Experts of a small language model.
Experts: 96 experts in each of 16 layers, 112 tanh GELU neurons an expert, 4 picks a token, a softmax router.
Below are experts of layer 5 (counted from 0) of a mixture-of-experts language model. Rows are named router (the router's row for the expert), up (a neuron's input weights, with its number), down (a neuron's output weights, with its number) and show model dimensions 256-287. Each number is 50 + 15 x the weight over its row's rms, rounded and kept within 0 to 99.
After each expert's rows: a language model's description of what the expert responds to. This comes from a sample of Wikipedia text that the model never trained on.

# expert 29
router:79 58 52 65 48 24 30 57 38 28 35 52 45 68 63 71 33 41 30 68 54 73 42 65 59 60 56 30 66 46 66 62
up0:57 56 56 38 19 40 47 38 46 69 52 48 59 58 64 42 48 45 66 46 40 48 29 63 25 44 27 48 15 43 52 49
down0:52 69 54 54 51 53 59 85 51 21 30 72 68 32 71 38 50 25 21 27 24 32 53 76 31 51 49 66 53 43 47 65
What it handles: Genealogy connectors, name starts

# expert 19
router:43 54 54 44 52 53 57 38 70 40 48 25 58 32 57 56 59 31 75 46 26 73 31 48 56 51 30 60 23 68 28 27
up5:46 52 29 65 27 41 58 71 27 63 32 62 48 51 31 54 84 42 38 17 60 27 76 69 35 11 37 62 37 51 51 56
down5:55 47 59 22 45 48 45 37 41 51 30 34 56 57 26 55 35 48 23 59 68 55 27 43 57 59 59 60 97 39 50 50
What it handles: Social-group nouns and adjectives

# expert 60
router:30 40 56 56 47 61 74 57 56 67 28 47 53 73 24 57 58 44 40 70 43 35 55 60 39 54 64 74 44 46 52 70
up0:54 55 50 46 68 65 38 47 57 47 80 53 66 54 67 50 68 49 81 53 29 86 61 56 43 31 34 40 46 41 35 24
down0:60 75 49 34 40 34 69 31 34 75 53 59 67 65 22 48 70 24 46 56 60 58 30 55 38 45 80 41 57 62 56 22
What it handles: Digits six to nine

# expert 52
router:73 70 68 33 45 21 56 42 57 75 62 73 37 73 55 54 50 59 29 59 74 35 38 54 53 31 41 29 12 46 57 40
up0:37 40 75 50 34 44 52 88 25 35 13 82 54 62 91 18 59 49 74 67 51 86 52 53 85 44 52 21 59 74 57 59
down0:28 38 39 69 72 59 56 46 55 25 34 36 47 32 37 40 53 44 44 74 60 54 79 61 57 46 25 26 32 54 33 44
What it handles: Leading digits of numbers

# expert 41
router:50 49 54 66 47 81 73 50 62 40 78 77 32 64 38 62 50 78 18 66 51 38 46 52 52 46 60 70 36 38 21 50
up5:48 42 37 38 72 70 45 67 82 59 77 57 45 61 43 56 52 37 64 52 27 66 51 40 48 77 42 29 50 67 14 67
down5:47 60 67 85 35 29 50 62 28 45 40 45 54 51 50 36 45 31 43 48 53 60 73 32 53 41 69 39 52 26 48 44
What it handles: Mid-word syllables, leading 2

# expert 61
router:86 27 64 54 51 60 54 25 29 65 60 38 55 45 46 76 51 48 80 47 23 00 38 29 49 53 52 46 30 44 35 22
up0:66 57 60 66 51 70 52 46 55 41 55 78 38 38 54 82 32 58 57 42 25 39 31 47 31 52 67 66 47 78 49 35
down0:65 19 68 58 45 41 52 50 33 55 33 31 73 54 56 43 69 28 47 81 59 29 61 55 62 21 64 59 38 68 44 69
What it handles: Mid-word fragments

# expert 50
router:59 41 63 42 42 68 35 25 60 31 41 55 59 44 80 61 42 33 61 60 57 44 47 39 63 49 47 23 41 74 52 49
up5:59 51 41 53 69 55 54 48 27 56 23 54 60 46 32 63 41 55 40 76 49 47 55 40 31 47 64 62 12 37 70 52
down5:66 54 64 59 45 42 48 54 62 46 50 24 61 39 43 43 47 36 61 49 34 19 29 56 41 59 61 50 67 76 31 33
What it handles: Predicate adjectives, participles

# expert 3
router:57 40 35 40 55 34 37 51 50 33 74 28 45 59 77 53 53 64 34 70 35 66 35 70 35 74 36 54 61 26 35 61
up5:29 43 37 51 42 55 52 59 60 55 30 47 51 38 57 28 49 14 39 52 66 33 66 44 43 43 56 24 83 37 70 56
down5:61 37 78 72 55 37 59 54 43 45 37 63 60 45 51 49 38 27 65 54 64 54 49 38 56 45 51 27 50 82 74 70
What it handles: Year digits, non-initial

# expert 9
router:63 42 31 46 36 35 69 79 39 73 57 55 36 69 42 58 43 46 61 45 38 41 77 54 35 74 38 50 48 52 55 61
up0:31 60 45 44 70 66 48 43 47 45 48 30 48 65 49 16 66 39 33 41 61 61 49 48 43 54 33 74 44 40 41 42
down0:55 37 51 30 53 38 41 47 69 73 45 55 32 39 60 62 53 39 56 56 51 58 45 53 40 30 48 29 70 32 57 47
What it handles: Digit 9 and topic nouns

# expert 40
router:41 51 55 64 73 51 37 29 28 42 38 10 49 49 37 87 51 65 61 43 52 63 91 39 66 54 70 37 60 59 77 53
up0:43 57 50 44 31 52 37 29 55 66 69 32 46 32 22 49 61 30 59 47 13 48 58 59 32 70 57 52 59 45 30 50
down0:51 54 63 73 52 77 58 48 76 26 56 57 55 48 68 36 65 55 25 56 60 63 46 21 66 42 59 50 31 43 69 49
What it handles: Final name syllables

# expert 59
router:62 50 70 56 44 15 75 41 74 45 39 48 23 65 73 52 62 50 35 37 58 64 62 62 34 38 58 71 45 39 66 38
up0:61 35 43 40 57 29 47 64 29 58 38 35 53 42 70 41 57 59 61 58 54 80 55 53 46 39 58 57 89 47 51 26
down0:69 77 29 54 56 72 60 30 59 46 69 39 54 34 40 42 34 42 06 65 88 54 75 47 62 49 52 35 36 37 60 43
What it handles: Spaces before table values

# expert 1
router:35 39 61 55 35 44 08 33 65 65 62 49 55 71 68 34 62 28 69 41 26 66 29 53 47 49 56 62 22 47 60 63
up0:56 76 78 54 50 42 43 42 33 84 51 35 62 38 63 39 43 53 50 38 56 46 38 43 22 46 81 56 71 62 53 63
down0:61 48 47 64 47 59 30 60 82 44 42 52 37 62 43 37 31 10 58 48 54 56 57 49 52 48 35 48 41 42 53 64
What it handles: Determiners before nouns